Weights of a small mixture-of-experts language model, trained from scratch on English Wikipedia.
Size: 9 layers, width 320, 45.2M parameters.
Experts: 128 experts in each of 4 layers, 64 SwiGLU neurons an expert, 8 picks a token, a softmax router.
Below are experts of layer 3 (counted from 0) of a mixture-of-experts language model. Rows are named router (the router's row for the expert), down (a neuron's output weights, with its number) and show model dimensions 240-319. Each number is 50 + 15 x the weight over its row's rms, rounded and kept within 0 to 99.
After each expert's rows: a language model's description of what the expert responds to; "comes before" lists some tokens at least twice as common just after its tokens as in all text. This comes from a sample of Wikipedia text that the model never trained on. Tokens count by the router's weight.

# expert 52
router:55 26 54 40 73 20 47 29 60 39 34 45 52 55 78 36 35 30 45 44 55 21 53 47 44 55 58 47 52 40 29 28 40 40 03 48 52 53 16 59 65 76 41 39 58 59 34 52 53 47 40 37 57 46 14 22 61 57 69 40 52 56 45 65 64 64 45 69 52 58 27 62 48 56 33 49 49 57 57 38
down0:64 59 55 46 36 73 62 42 59 28 35 46 24 37 70 17 43 69 41 48 42 75 31 41 40 79 55 39 48 32 30 38 60 59 48 65 45 40 49 48 47 46 51 58 74 39 35 50 51 51 47 35 55 62 63 32 59 61 60 53 67 54 54 56 67 26 50 60 38 26 66 56 51 73 62 52 44 53 38 20
down1:69 54 63 55 44 65 69 46 32 51 38 53 06 63 56 47 63 45 44 40 49 55 53 23 46 49 87 27 61 39 58 24 36 46 59 80 35 18 53 56 56 72 57 63 54 33 44 44 46 55 53 65 81 46 47 40 59 48 58 37 63 69 29 56 50 63 71 40 35 82 63 45 62 65 26 34 28 21 43 61
down2:51 45 34 36 56 51 48 71 26 41 37 47 78 70 35 18 57 53 47 55 67 56 40 59 34 91 18 32 23 55 27 76 46 65 48 38 74 62 70 66 28 56 52 42 73 63 58 54 07 25 51 50 25 47 64 51 56 61 77 38 57 74 34 35 49 31 42 27 65 60 26 56 44 32 59 48 57 61 54 45
down3:52 50 64 28 41 33 68 51 63 57 52 50 36 46 30 40 56 32 60 31 48 66 62 34 37 46 52 53 57 54 48 34 42 40 30 48 65 35 33 71 54 35 52 37 75 47 63 24 82 66 30 62 61 59 23 33 62 45 53 36 41 51 46 55 23 53 57 72 58 76 22 31 42 57 51 45 49 58 56 32
down4:43 59 77 55 25 57 30 46 63 44 36 68 64 49 46 64 41 63 58 68 37 80 54 61 75 23 62 61 66 45 51 35 50 68 62 56 38 37 32 51 76 32 49 43 43 53 49 41 44 45 67 26 63 35 34 41 90 22 63 38 35 61 85 24 53 49 27 62 59 42 58 70 64 50 30 54 52 30 50 51
Closing quotes and brackets. Closing quotation marks, parentheses and brackets ending quotes or citations, plus country codes like USA, ITA, JPN in tables.
comes before: " |", " (", ".", "\n", "\n\n", ";"

# expert 39
router:41 53 58 44 89 31 21 34 43 38 42 52 39 57 62 33 16 36 27 34 61 30 66 58 44 47 73 50 49 50 26 39 49 54 38 34 30 75 45 60 74 80 46 55 61 45 46 59 52 51 43 60 48 48 28 59 66 53 52 46 41 70 75 76 47 61 35 49 44 64 27 30 51 55 68 55 63 35 65 42
down0:50 27 56 47 46 51 79 51 45 70 35 51 52 53 45 81 29 20 78 54 64 68 30 39 23 70 43 19 52 37 35 26 15 30 43 51 35 45 35 45 28 43 58 42 34 65 47 34 38 53 46 47 36 87 66 70 36 53 45 54 45 43 56 23 41 49 57 31 43 21 60 51 48 61 23 58 65 39 46 12
down1:53 32 61 65 55 39 47 68 59 55 32 65 61 54 48 79 31 28 32 50 38 51 37 32 37 44 72 65 26 39 34 27 29 43 86 53 45 49 58 28 61 53 37 38 40 50 74 58 42 53 36 54 29 48 40 45 27 50 17 51 62 57 56 19 33 53 55 45 65 46 56 57 66 53 72 50 40 51 26 58
down2:56 69 28 25 38 78 69 35 33 62 99 51 70 25 38 71 56 47 35 77 25 54 43 45 53 37 47 36 52 36 69 55 63 30 72 63 56 52 47 38 63 43 51 56 56 82 50 64 72 45 31 61 67 61 50 75 32 53 45 55 23 73 20 51 55 63 34 54 43 24 52 19 39 54 21 73 44 27 23 62
down3:52 09 45 49 41 50 84 41 33 29 46 36 41 73 56 48 55 35 31 61 46 36 48 52 26 50 34 40 33 45 28 29 54 40 44 51 57 73 47 68 43 82 41 39 49 52 49 73 76 34 52 19 40 69 45 29 67 57 50 39 73 97 54 73 43 51 48 48 70 10 37 41 63 29 63 62 32 47 65 46
down4:98 24 47 73 53 70 28 89 62 52 52 71 43 49 48 40 51 47 53 45 42 26 47 45 59 70 51 57 59 42 61 68 74 61 83 34 59 43 45 42 25 63 30 64 33 38 74 74 69 66 41 54 52 30 36 57 53 59 53 54 64 60 57 34 50 75 49 47 61 37 40 70 55 51 41 62 27 63 23 53
Line breaks. Newlines and blank lines ending list items, table rows, or headings, plus the first token of the next line.
comes before: "-", "|", "=", "The", "In", "On"

# expert 33
router:28 45 34 39 69 37 42 16 68 39 56 43 30 55 69 35 45 42 43 56 61 07 62 55 48 40 92 53 54 61 53 62 27 45 50 25 34 70 49 62 58 54 37 42 55 44 46 74 65 58 33 57 72 62 12 72 52 30 47 68 36 69 51 66 82 73 52 69 51 49 43 32 61 51 58 74 28 47 48 65
down0:53 51 45 53 62 49 33 55 34 66 68 38 50 28 48 70 41 16 75 67 61 29 37 49 54 29 38 33 65 43 59 60 53 17 65 73 32 62 59 57 56 55 75 48 54 46 75 59 84 65 46 48 28 53 43 30 70 26 66 64 73 61 54 65 36 54 39 51 28 46 51 50 37 50 55 19 51 52 47 40
down1:50 66 58 41 52 46 66 44 56 33 71 17 67 41 51 39 46 45 37 46 62 51 60 65 48 59 72 41 41 16 57 35 88 74 75 55 15 37 63 61 56 60 70 57 53 53 46 50 49 64 58 76 28 67 57 31 39 35 68 29 56 55 31 56 66 55 72 61 61 76 26 59 56 46 35 50 57 38 64 48
down2:66 36 44 52 48 55 54 56 39 42 08 36 64 47 43 58 59 43 51 71 40 54 17 32 47 69 63 39 41 37 58 36 39 66 60 29 74 39 62 51 45 54 79 55 47 38 49 60 37 39 29 60 62 51 89 30 61 53 40 60 53 59 53 50 72 44 58 42 60 58 38 53 44 49 54 51 66 42 52 55
down3:62 83 36 43 60 70 40 15 45 49 40 53 42 53 55 45 54 60 68 26 98 51 29 55 33 45 55 43 66 05 56 45 41 33 51 71 53 32 49 54 54 44 50 57 18 17 52 52 56 51 77 63 48 20 13 53 67 32 47 36 40 56 72 42 44 44 47 44 63 41 49 57 33 36 49 26 43 57 45 46
down4:53 30 28 47 68 70 33 63 31 61 83 36 73 64 65 58 43 67 32 61 68 67 36 42 56 70 48 36 35 66 59 44 37 45 63 79 60 47 40 56 52 54 71 52 40 43 64 48 45 50 52 54 15 41 78 37 76 46 61 51 51 50 66 58 55 59 15 58 51 43 35 76 41 28 38 43 68 51 31 62
Role and title nouns. Nouns and suffixes naming occupations, awards, and sports units, such as coach, politician, Award, Championship, -ship, -ial.
comes before: ",", "s", ".", " of", " and", " in"

# expert 49
router:55 71 59 57 57 42 46 34 56 38 64 65 59 66 54 35 22 39 36 25 63 38 46 59 75 62 60 62 45 76 25 46 60 80 36 19 31 64 51 63 62 69 40 56 62 55 25 49 47 66 43 64 74 49 56 50 50 49 64 67 62 67 57 61 64 51 46 63 39 53 53 58 64 46 35 51 33 41 56 63
down0:74 52 43 40 34 50 79 58 55 33 43 30 25 80 65 55 38 53 30 45 49 53 60 48 25 54 73 65 34 44 48 62 72 32 47 54 48 68 58 61 66 64 43 65 48 38 46 47 61 49 41 59 36 27 49 56 57 26 62 29 41 50 50 18 25 75 58 64 69 76 53 47 43 62 56 39 72 52 63 28
down1:50 49 40 62 38 40 34 27 31 62 37 35 53 70 23 61 42 48 70 34 34 45 42 40 47 16 52 61 54 53 87 67 58 85 85 51 45 32 66 62 49 60 40 64 47 58 39 33 77 46 59 44 53 68 71 36 80 40 58 60 57 55 61 54 50 44 39 62 32 40 43 56 58 42 51 36 43 49 72 47
down2:65 68 52 70 54 31 52 68 43 62 46 45 34 42 64 30 33 59 54 42 62 68 68 42 48 75 50 44 28 51 37 76 58 47 33 33 68 61 60 60 52 59 33 46 60 46 51 52 46 27 25 33 52 08 62 57 46 35 47 66 40 46 48 56 62 38 65 52 61 65 51 65 35 53 63 44 53 39 31 69
down3:41 38 38 61 59 55 80 60 35 19 58 45 70 77 90 46 29 24 61 76 41 66 47 48 23 44 69 64 24 26 34 56 51 57 50 42 50 38 42 45 54 34 34 62 62 65 75 80 65 36 55 55 74 52 49 33 46 56 37 82 13 46 45 72 55 60 59 41 45 54 54 80 75 50 78 66 69 52 55 62
down4:50 48 40 77 60 36 52 54 35 92 62 49 58 47 78 63 51 44 48 41 46 77 74 57 40 26 63 50 45 73 73 33 80 30 68 65 35 43 56 46 69 80 33 53 36 54 67 67 31 42 32 45 38 51 62 74 42 10 38 22 45 44 42 52 65 58 51 66 43 63 54 40 57 32 54 35 33 61 62 48
Noun-forming suffixes. Word-final suffixes building nouns and adjectives (-ion, -ness, -us in hiatus, -ence), plus event nouns like death, attack, murder.
comes before: " of", " to", ",", " the", ".", " and"

# expert 43
router:44 70 53 53 69 33 42 30 60 53 59 47 32 50 60 24 35 52 33 21 57 48 53 58 51 68 75 67 54 59 43 42 50 75 41 33 35 49 46 58 59 64 36 65 73 52 38 61 61 48 59 60 72 39 47 58 62 38 74 47 68 61 84 55 54 64 42 67 43 56 50 48 60 55 31 70 43 37 56 55
down0:50 47 56 46 55 46 29 87 49 25 43 25 43 51 57 63 31 69 80 39 64 77 46 46 33 32 68 54 65 52 38 49 56 29 48 41 46 66 73 74 56 61 51 89 77 41 96 39 49 56 52 51 34 54 23 50 76 65 52 63 40 21 63 73 22 67 50 46 70 62 87 22 48 57 36 44 55 56 40 48
down1:41 63 67 56 49 54 52 56 69 73 50 75 53 53 46 38 42 40 56 38 40 37 29 42 25 35 35 91 31 62 74 73 28 52 62 46 26 73 64 28 46 67 42 71 63 45 33 63 48 26 69 53 26 46 37 50 34 48 42 41 18 41 52 73 51 50 57 39 63 68 31 52 43 49 61 71 71 46 37 53
down2:46 58 47 46 55 72 61 68 44 43 38 49 27 37 50 42 14 49 61 32 47 47 57 44 41 25 54 48 51 22 53 43 53 57 70 61 36 54 68 66 50 60 60 53 67 57 69 56 61 44 25 44 25 33 74 39 68 59 54 66 63 07 71 55 11 40 43 60 69 46 60 56 71 57 32 72 61 37 60 26
down3:56 53 53 39 37 40 48 38 22 58 32 42 39 70 48 28 48 74 42 56 35 61 54 48 40 67 42 49 58 29 59 31 87 59 34 45 67 72 38 41 65 45 56 62 59 43 66 38 87 58 32 54 66 49 62 32 72 23 51 56 47 33 55 57 64 57 56 58 63 26 27 31 50 21 37 49 53 58 69 77
down4:55 73 56 38 45 47 60 60 34 54 33 64 63 50 76 47 74 40 69 80 49 47 25 61 38 49 47 63 25 35 70 57 57 59 35 44 42 51 38 63 47 74 46 23 45 31 46 65 55 23 87 46 72 40 60 40 58 52 64 40 64 64 61 70 56 82 42 51 56 59 62 33 69 46 30 51 42 49 54 22
Verbs and their endings. Verb stems and inflection endings in narrative prose (confess-es, prov-ed, calc-ulated), plus used, announced, and object pronouns him, them.
comes before: " to", " the", " in", " that", " a", " with"

# expert 59
router:48 59 54 50 53 45 41 41 51 29 55 64 33 57 69 24 22 42 34 11 71 52 45 61 56 69 65 59 49 60 53 51 60 56 40 40 46 61 31 58 70 60 36 67 74 43 31 75 64 49 48 60 74 42 43 52 70 47 64 58 51 52 64 71 63 62 47 66 43 60 40 35 60 59 45 63 65 31 67 53
down0:40 66 67 49 51 43 54 51 26 41 47 80 47 48 29 39 34 49 60 67 72 49 63 64 61 55 60 44 38 33 30 56 48 31 66 34 53 69 50 62 59 32 54 57 24 48 34 33 46 72 34 61 45 56 53 57 67 46 42 32 38 14 37 51 29 31 55 40 60 88 65 39 33 40 37 70 29 60 40 31
down1:60 52 31 19 49 63 34 65 51 70 52 96 31 38 29 22 31 50 73 60 52 28 45 47 68 33 43 66 56 11 63 68 69 49 48 43 46 66 46 81 59 38 31 47 71 59 52 47 55 70 30 35 40 49 37 54 28 61 65 32 54 45 68 55 68 28 46 56 46 42 68 52 54 70 45 62 64 23 49 71
down2:42 31 61 56 13 86 47 48 56 46 36 39 49 69 71 08 48 58 44 82 64 50 45 33 54 69 47 13 54 42 87 53 64 39 65 43 46 47 52 34 60 51 49 62 45 47 52 57 59 45 60 52 41 71 44 19 30 56 45 24 61 55 52 52 52 58 36 46 48 52 21 37 56 38 54 26 59 63 49 63
down3:60 59 65 49 45 58 64 58 61 50 35 57 49 80 72 60 15 37 33 54 32 49 50 56 46 06 71 44 72 53 75 29 36 68 49 58 69 44 40 36 56 42 69 57 49 40 75 57 39 32 19 65 31 50 50 52 70 53 64 37 27 67 61 35 23 71 42 65 39 46 28 41 78 66 53 72 38 61 71 62
down4:47 46 61 33 52 55 45 31 56 55 28 48 76 66 57 48 33 86 34 47 58 48 40 61 60 60 53 43 43 43 53 43 41 58 40 09 64 55 39 71 52 44 87 58 66 43 76 39 41 28 46 63 48 23 17 41 49 37 80 37 46 30 48 56 48 79 44 57 61 73 77 51 81 47 53 65 07 47 43 59
Object pronouns and reporting verbs. Pronoun objects and verbs in reviews and narration, such as it, him, them, itself, called, named, said, as in "calling it breathtaking".
comes before: " that", " to", " as", " the", " a", " in"

# expert 14
router:47 47 71 36 79 27 36 39 48 59 40 57 46 64 68 22 35 41 34 24 49 39 50 58 66 45 99 41 51 49 30 39 38 73 21 29 43 45 54 50 63 60 53 45 86 40 25 63 75 40 53 62 75 33 52 41 53 53 49 52 49 57 76 71 66 61 36 62 55 47 50 31 49 57 23 64 56 31 63 40
down0:33 48 64 63 39 49 29 23 39 25 56 35 66 44 54 40 36 64 41 29 57 62 65 99 64 87 44 50 52 35 77 20 68 26 52 35 60 43 56 54 54 41 44 37 32 68 47 50 45 58 71 17 41 39 60 32 41 55 60 66 69 38 82 43 51 45 56 54 41 59 51 69 19 50 67 43 63 40 49 48
down1:47 39 39 62 53 25 57 61 50 54 73 88 74 49 49 39 39 32 28 60 40 39 38 79 34 52 69 52 41 64 47 52 29 53 77 58 68 34 35 49 46 49 58 61 53 83 41 36 62 48 46 33 65 53 47 40 49 43 61 51 33 58 48 75 60 36 67 62 19 35 48 24 41 57 42 74 51 89 36 37
down2:47 16 25 19 52 22 41 75 37 31 57 55 60 69 60 60 52 43 43 43 69 51 33 43 52 62 25 80 74 67 59 42 59 35 39 47 57 63 45 64 72 49 50 34 60 40 36 53 77 59 33 59 49 53 63 33 11 56 35 58 57 47 29 35 45 61 51 56 34 41 52 31 56 59 27 47 67 80 76 56
down3:53 62 52 33 78 60 45 32 34 53 52 55 58 30 55 59 61 46 25 44 43 62 37 43 61 46 60 23 71 77 65 41 46 60 55 53 43 72 43 46 47 24 66 41 58 23 53 31 59 51 55 80 43 49 09 58 68 57 40 39 42 45 61 36 33 64 55 38 47 42 71 50 54 31 31 25 53 47 36 78
down4:30 64 53 47 40 49 17 36 38 51 42 32 28 48 63 56 52 58 50 43 85 46 64 40 34 39 77 51 53 55 48 44 68 36 49 39 64 37 63 51 32 66 38 44 40 50 59 48 40 56 49 42 48 40 33 58 59 59 71 64 95 30 74 76 70 62 48 53 47 54 21 52 63 49 39 48 59 52 46 54
Passive participle endings. Past participles and -ed endings after was/were/be, such as rescue-d, used, made, held, released, plus year.
comes before: " by", " in", " to", " on", " as", "."

# expert 60
router:54 51 55 49 60 48 35 45 42 70 44 48 62 56 65 65 33 47 30 42 36 38 59 61 64 38 53 49 44 99 51 47 47 63 49 26 13 60 45 78 60 71 35 67 47 44 35 49 75 61 50 55 71 59 44 65 67 31 63 51 58 73 81 50 55 55 45 51 31 82 35 44 69 37 31 51 35 37 70 36
down0:34 78 49 11 38 26 70 67 56 25 40 59 53 38 56 68 69 58 43 48 38 56 40 59 28 36 36 48 49 84 74 45 62 70 29 43 21 43 75 55 41 50 43 43 57 58 55 51 50 70 58 34 44 46 76 88 68 45 57 61 86 42 68 52 32 69 60 68 48 51 30 13 65 59 65 46 61 60 41 31
down1:57 42 34 53 68 43 36 34 50 40 76 57 27 57 74 39 55 54 42 33 44 58 41 77 09 40 43 49 60 43 44 60 56 67 32 59 42 63 26 39 40 38 38 53 39 38 55 61 52 67 74 36 48 34 44 72 36 52 60 69 68 31 69 43 38 44 45 29 35 69 51 31 43 53 48 33 60 64 52 70
down2:66 52 39 29 39 56 61 23 66 53 53 41 53 59 45 52 77 46 55 55 38 35 23 47 52 35 61 56 54 64 43 53 49 59 51 83 63 86 24 62 17 46 61 57 42 52 58 57 65 31 31 42 22 41 35 38 52 52 68 55 31 37 64 59 41 51 45 74 42 47 59 43 48 47 45 61 60 68 40 63
down3:63 20 48 45 70 54 41 24 51 65 40 27 49 40 49 79 42 20 50 49 33 47 68 90 33 38 56 52 23 59 53 50 37 54 45 48 42 41 70 44 44 48 59 55 50 33 48 52 62 36 70 13 45 57 33 75 50 71 80 68 83 59 52 14 45 55 49 55 33 47 67 37 46 46 57 54 29 81 54 63
down4:49 56 32 53 65 64 51 21 58 43 37 26 30 55 59 20 45 25 57 51 69 43 56 58 42 78 57 48 36 40 56 67 42 59 45 71 86 51 33 67 60 57 56 96 59 57 51 56 50 64 58 54 39 28 35 23 41 40 46 49 32 59 55 31 26 42 45 41 46 73 49 34 79 27 59 51 66 64 50 78
Abstract noun stems. Stems and endings of abstract nouns and verbs in prose, such as part, example, command, love, prec-ision, ex-act.
comes before: "s", " of", "ed", "ing", "ion", "y"

# expert 46
router:44 25 49 50 91 29 33 33 55 60 50 53 47 38 46 51 42 48 36 19 34 15 64 46 40 35 78 41 57 65 42 52 57 67 64 39 20 51 45 67 58 60 42 63 43 46 48 74 60 42 47 38 66 60 20 23 59 44 53 37 41 57 62 67 55 66 63 58 52 60 25 49 64 49 60 51 47 28 51 80
down0:50 56 64 57 41 34 47 57 45 51 27 35 39 47 36 39 51 64 15 59 56 62 62 45 67 42 39 32 75 49 43 34 74 57 52 72 48 30 31 54 40 18 38 49 58 59 25 53 68 49 45 51 34 44 65 74 39 45 51 54 50 57 59 52 57 56 48 40 36 15 54 84 37 55 61 55 29 31 32 52
down1:32 30 32 60 45 65 41 40 57 46 35 47 70 62 32 54 59 18 36 28 57 48 41 44 62 34 62 62 54 36 73 48 52 59 63 44 69 51 43 48 92 66 32 44 52 52 34 70 62 53 50 74 25 48 42 57 38 49 46 59 33 30 47 55 54 35 60 42 48 65 70 79 57 54 63 50 46 27 53 49
down2:52 72 48 45 18 39 57 67 42 37 55 57 46 50 64 40 44 60 39 57 45 53 54 41 35 48 56 14 61 66 47 41 60 52 54 86 25 43 56 36 24 49 67 32 53 50 59 23 42 70 66 66 45 21 34 67 60 77 44 55 27 33 67 42 43 43 73 65 79 65 79 46 51 40 58 57 70 39 23 49
down3:32 40 55 39 62 75 48 54 37 46 56 50 55 65 47 52 44 13 70 35 66 32 54 58 54 54 59 48 73 58 18 53 43 28 42 52 62 51 53 29 24 69 66 58 51 40 39 58 24 79 61 56 50 62 43 71 62 41 57 69 60 60 60 75 45 30 65 43 59 60 42 36 39 56 44 55 33 75 41 66
down4:79 56 69 64 58 76 45 50 40 24 78 74 31 28 68 53 43 31 47 73 57 69 48 49 78 49 76 36 29 53 50 60 62 75 25 44 41 47 54 40 34 59 37 62 42 45 53 37 45 50 34 58 52 61 09 28 41 44 50 53 44 42 57 48 36 34 55 43 39 41 32 44 52 19 49 55 55 77 44 53
Infobox field labels. Field names at the start of infobox lines after a dash or pipe, such as Born, Genus, Position, Country, Coordinates, Genre.
comes before: ":", "|", "-", " zone", " office", " by"

# expert 17
router:41 50 64 50 61 32 59 33 52 53 43 56 28 74 47 27 12 42 62 27 69 29 65 58 51 53 82 72 42 36 55 57 28 61 50 37 33 70 44 74 62 83 35 61 56 26 35 65 68 45 44 43 63 59 31 35 62 49 50 45 57 49 57 60 70 65 67 43 43 42 50 58 63 48 41 57 36 35 56 59
down0:44 36 56 24 66 52 33 38 57 64 57 44 44 40 27 30 45 43 55 41 19 50 60 45 64 50 37 26 67 40 63 51 42 55 82 50 74 37 74 38 56 44 55 60 34 36 59 20 43 51 46 24 28 54 41 34 52 56 24 28 35 41 47 56 65 54 40 30 60 72 51 33 42 48 81 30 45 58 51 50
down1:56 54 48 21 49 43 45 39 45 66 48 53 43 24 41 61 61 64 54 44 64 61 45 38 53 55 40 42 59 45 47 41 53 67 35 64 13 68 62 58 66 59 61 39 99 63 53 33 48 34 30 52 27 43 59 69 62 33 46 51 24 89 81 58 34 49 45 44 51 42 38 56 47 63 40 62 68 69 62 69
down2:33 36 29 56 53 65 83 69 36 46 70 50 65 33 39 87 61 38 53 58 64 34 02 54 83 43 22 36 61 45 36 65 45 32 51 66 36 50 56 36 43 62 17 71 38 35 50 41 48 55 64 35 46 63 62 44 69 52 67 45 57 50 52 39 53 53 63 41 38 47 55 30 58 67 36 58 33 46 52 51
down3:42 67 64 69 64 27 59 68 76 58 71 60 54 32 36 46 78 58 29 57 49 46 45 79 61 60 54 52 43 50 53 60 66 58 29 45 25 57 57 49 63 21 90 38 59 40 25 57 86 80 54 82 31 88 50 40 80 62 43 50 44 38 27 45 63 40 39 39 30 24 60 55 43 18 41 31 27 44 71 55
down4:44 56 38 58 45 48 61 52 31 51 46 40 49 34 73 53 72 31 45 47 32 39 33 53 80 91 39 43 25 93 27 59 50 82 31 62 55 68 42 36 74 56 60 53 47 40 40 24 40 33 56 58 51 42 63 49 37 45 39 71 39 49 64 33 46 50 70 47 14 54 51 65 52 65 43 84 63 48 52 67
Prepositions after verbs. Prepositions following a verb or noun in biographies and sports careers, such as of, in, by, for, with, as in "plays for", "instrumental in".
comes before: " the", " a", " his", " an", " her", " their"

# expert 61
router:51 40 55 46 61 21 43 14 53 56 63 53 54 52 41 46 18 55 29 16 72 24 46 75 45 37 77 71 25 58 52 49 10 49 15 20 40 57 46 41 72 47 35 56 59 35 24 52 51 48 40 33 89 50 36 48 54 67 37 29 44 67 65 48 57 87 42 56 26 58 39 52 63 38 30 68 55 28 51 60
down0:31 39 66 55 49 67 70 80 55 47 28 31 53 60 48 33 21 51 44 72 68 53 49 61 58 46 29 29 50 58 69 35 55 54 81 33 25 44 55 55 36 72 32 74 65 56 44 49 54 66 35 27 36 58 30 62 47 52 37 38 29 49 81 46 44 55 63 30 55 67 72 33 63 99 53 38 60 47 60 58
down1:34 45 42 30 37 49 53 38 56 74 72 66 75 56 47 58 58 52 60 23 43 66 70 41 69 56 50 67 48 41 55 69 57 77 32 61 59 44 44 63 52 48 69 52 62 31 55 36 37 55 61 82 47 59 42 30 53 57 36 37 60 66 64 44 41 39 21 42 54 43 74 60 43 36 55 49 60 41 51 45
down2:51 62 47 38 57 38 45 27 30 40 50 59 47 65 30 38 60 50 52 55 37 59 52 10 68 27 42 50 31 45 30 42 27 72 31 50 84 39 60 67 32 21 43 37 45 58 82 87 51 45 33 47 51 48 43 65 29 55 77 57 37 43 66 86 60 45 52 62 45 33 77 60 48 39 63 44 31 23 64 64
down3:44 84 52 61 14 68 65 76 55 53 27 68 59 37 51 29 68 34 68 56 70 71 40 34 66 80 32 50 39 46 66 46 26 29 43 51 49 42 32 69 69 37 64 39 63 43 45 53 27 43 63 59 58 20 57 23 38 51 16 58 49 52 72 49 82 67 49 42 44 55 44 57 57 25 60 36 56 46 35 35
down4:46 45 25 44 53 57 43 34 51 33 41 38 44 54 50 46 30 43 36 52 36 65 33 53 72 48 33 23 58 36 34 50 55 64 48 80 54 34 41 60 56 35 61 53 49 64 45 57 44 57 46 65 64 39 41 61 34 10 37 84 43 69 54 25 39 38 37 53 74 59 55 52 60 16 44 77 29 46 54 30
Adjectives after articles. Quantity and ordinal adjectives or nouns right after a, the, or his, e.g. a total of, a number of, second single, first.
comes before: " of", " in", " to", " for", "er", "ly"

# expert 20
router:37 30 42 38 73 38 47 16 23 41 42 55 52 41 40 61 47 51 30 29 59 21 67 72 46 69 66 79 66 76 47 67 33 72 41 45 38 59 60 43 73 80 51 60 58 60 46 61 54 37 65 77 67 55 38 42 60 52 36 48 53 67 64 87 60 83 38 49 56 60 42 33 76 63 53 56 45 51 44 74
down0:38 25 46 21 46 90 63 75 51 58 43 57 39 54 30 56 53 52 51 59 40 81 77 56 45 71 39 37 50 73 39 57 57 33 42 56 52 34 46 69 46 80 49 50 68 40 40 53 33 49 59 73 39 36 52 44 28 46 46 67 48 46 40 75 60 56 58 27 55 53 73 56 66 39 98 32 25 44 51 54
down1:50 62 62 45 29 47 87 61 28 67 68 66 49 46 79 67 45 49 45 42 68 45 61 53 64 05 75 56 55 36 49 47 51 39 67 47 67 26 12 66 17 53 51 43 48 58 56 30 55 51 29 48 56 71 58 36 58 43 66 69 37 56 41 59 57 45 46 26 59 32 59 52 49 50 47 53 26 47 47 67
down2:55 54 62 39 41 26 37 52 34 46 66 41 44 55 44 48 52 49 74 51 46 58 50 61 45 30 36 66 44 27 44 33 42 58 41 99 08 33 35 26 43 58 73 37 45 67 34 63 87 53 53 43 58 49 57 69 30 34 46 32 71 69 42 61 47 30 34 65 48 25 52 59 51 44 63 61 27 35 57 74
down3:48 36 15 14 44 55 19 44 48 78 69 33 80 43 25 45 37 50 64 47 57 60 55 51 30 35 88 33 53 53 17 41 51 53 35 55 67 47 58 39 54 53 57 73 34 56 60 58 25 66 52 36 41 65 54 59 35 78 42 58 49 43 43 53 34 45 55 61 30 44 40 57 53 68 56 51 54 32 33 74
down4:51 76 56 40 54 20 33 48 69 39 68 48 44 29 21 70 65 57 58 56 70 37 54 46 58 51 29 56 40 40 47 63 52 74 57 42 43 68 58 59 46 48 48 37 51 33 45 34 61 22 45 61 62 75 35 35 48 67 31 62 67 68 66 50 62 68 68 42 62 62 36 66 10 84 37 63 82 38 52 69
Table cells and headers. Pipe separators, colons and plural header words in wiki tables and stat lists, such as Valid votes, Albums, vocals, JPL.
comes before: " |", "  ", ":", " (", "\n", " 1"

# expert 38
router:34 52 58 35 63 34 44 44 24 36 48 56 06 52 81 39 37 56 54 38 73 40 69 60 55 52 65 53 58 39 43 58 44 60 62 49 41 66 40 75 56 68 32 46 74 23 50 64 51 46 62 58 72 48 13 14 57 63 64 34 62 51 55 63 64 64 59 61 44 76 21 19 56 51 37 51 36 58 59 54
down0:31 60 47 19 11 43 38 57 64 35 40 42 60 39 64 80 48 58 66 63 67 09 24 55 65 45 43 69 48 47 57 55 58 50 62 55 35 55 53 52 72 47 47 43 53 67 52 55 48 26 66 43 47 44 75 44 41 34 78 43 69 70 61 42 41 55 40 34 53 64 37 06 55 57 65 66 44 25 76 66
down1:65 77 38 39 59 37 77 41 53 37 36 27 54 70 64 57 53 43 50 43 70 61 63 46 21 74 53 58 42 47 51 60 60 65 66 51 35 45 33 79 57 88 30 60 51 52 29 50 22 53 46 57 39 38 59 50 59 31 66 48 56 47 71 42 20 56 53 53 55 65 45 38 26 58 61 43 43 62 67 18
down2:46 54 40 52 61 37 40 37 66 48 30 60 59 42 83 64 41 36 52 25 54 21 53 50 65 43 30 39 64 50 67 54 63 39 63 37 53 35 36 57 46 38 54 49 46 38 65 51 31 85 42 53 19 53 55 47 58 56 40 74 65 47 12 32 59 54 45 29 78 59 45 43 56 31 84 34 61 68 80 55
down3:69 48 61 56 51 81 49 47 40 53 32 47 26 55 48 19 46 32 54 67 34 52 38 32 32 51 49 63 53 43 66 55 45 75 27 52 38 73 47 20 63 36 08 49 46 60 59 50 49 58 34 41 63 44 71 62 44 57 16 39 44 66 54 49 77 57 64 55 59 59 48 18 55 15 53 49 54 42 53 62
down4:50 75 57 63 52 50 55 47 60 18 54 64 56 61 69 57 52 52 44 31 49 45 74 54 63 40 40 69 69 73 37 56 50 46 48 65 26 50 71 48 97 54 32 42 65 37 67 65 69 59 48 55 43 65 50 64 67 64 44 50 31 59 61 45 40 38 64 48 69 29 35 09 66 76 19 76 39 71 44 53
Sentence-ending periods. Periods ending sentences and abbreviations such as e.g., i.e., plus of, for, in after nouns like Board of.
comes before: "\n\n", " The", " He", " In", " It", " the"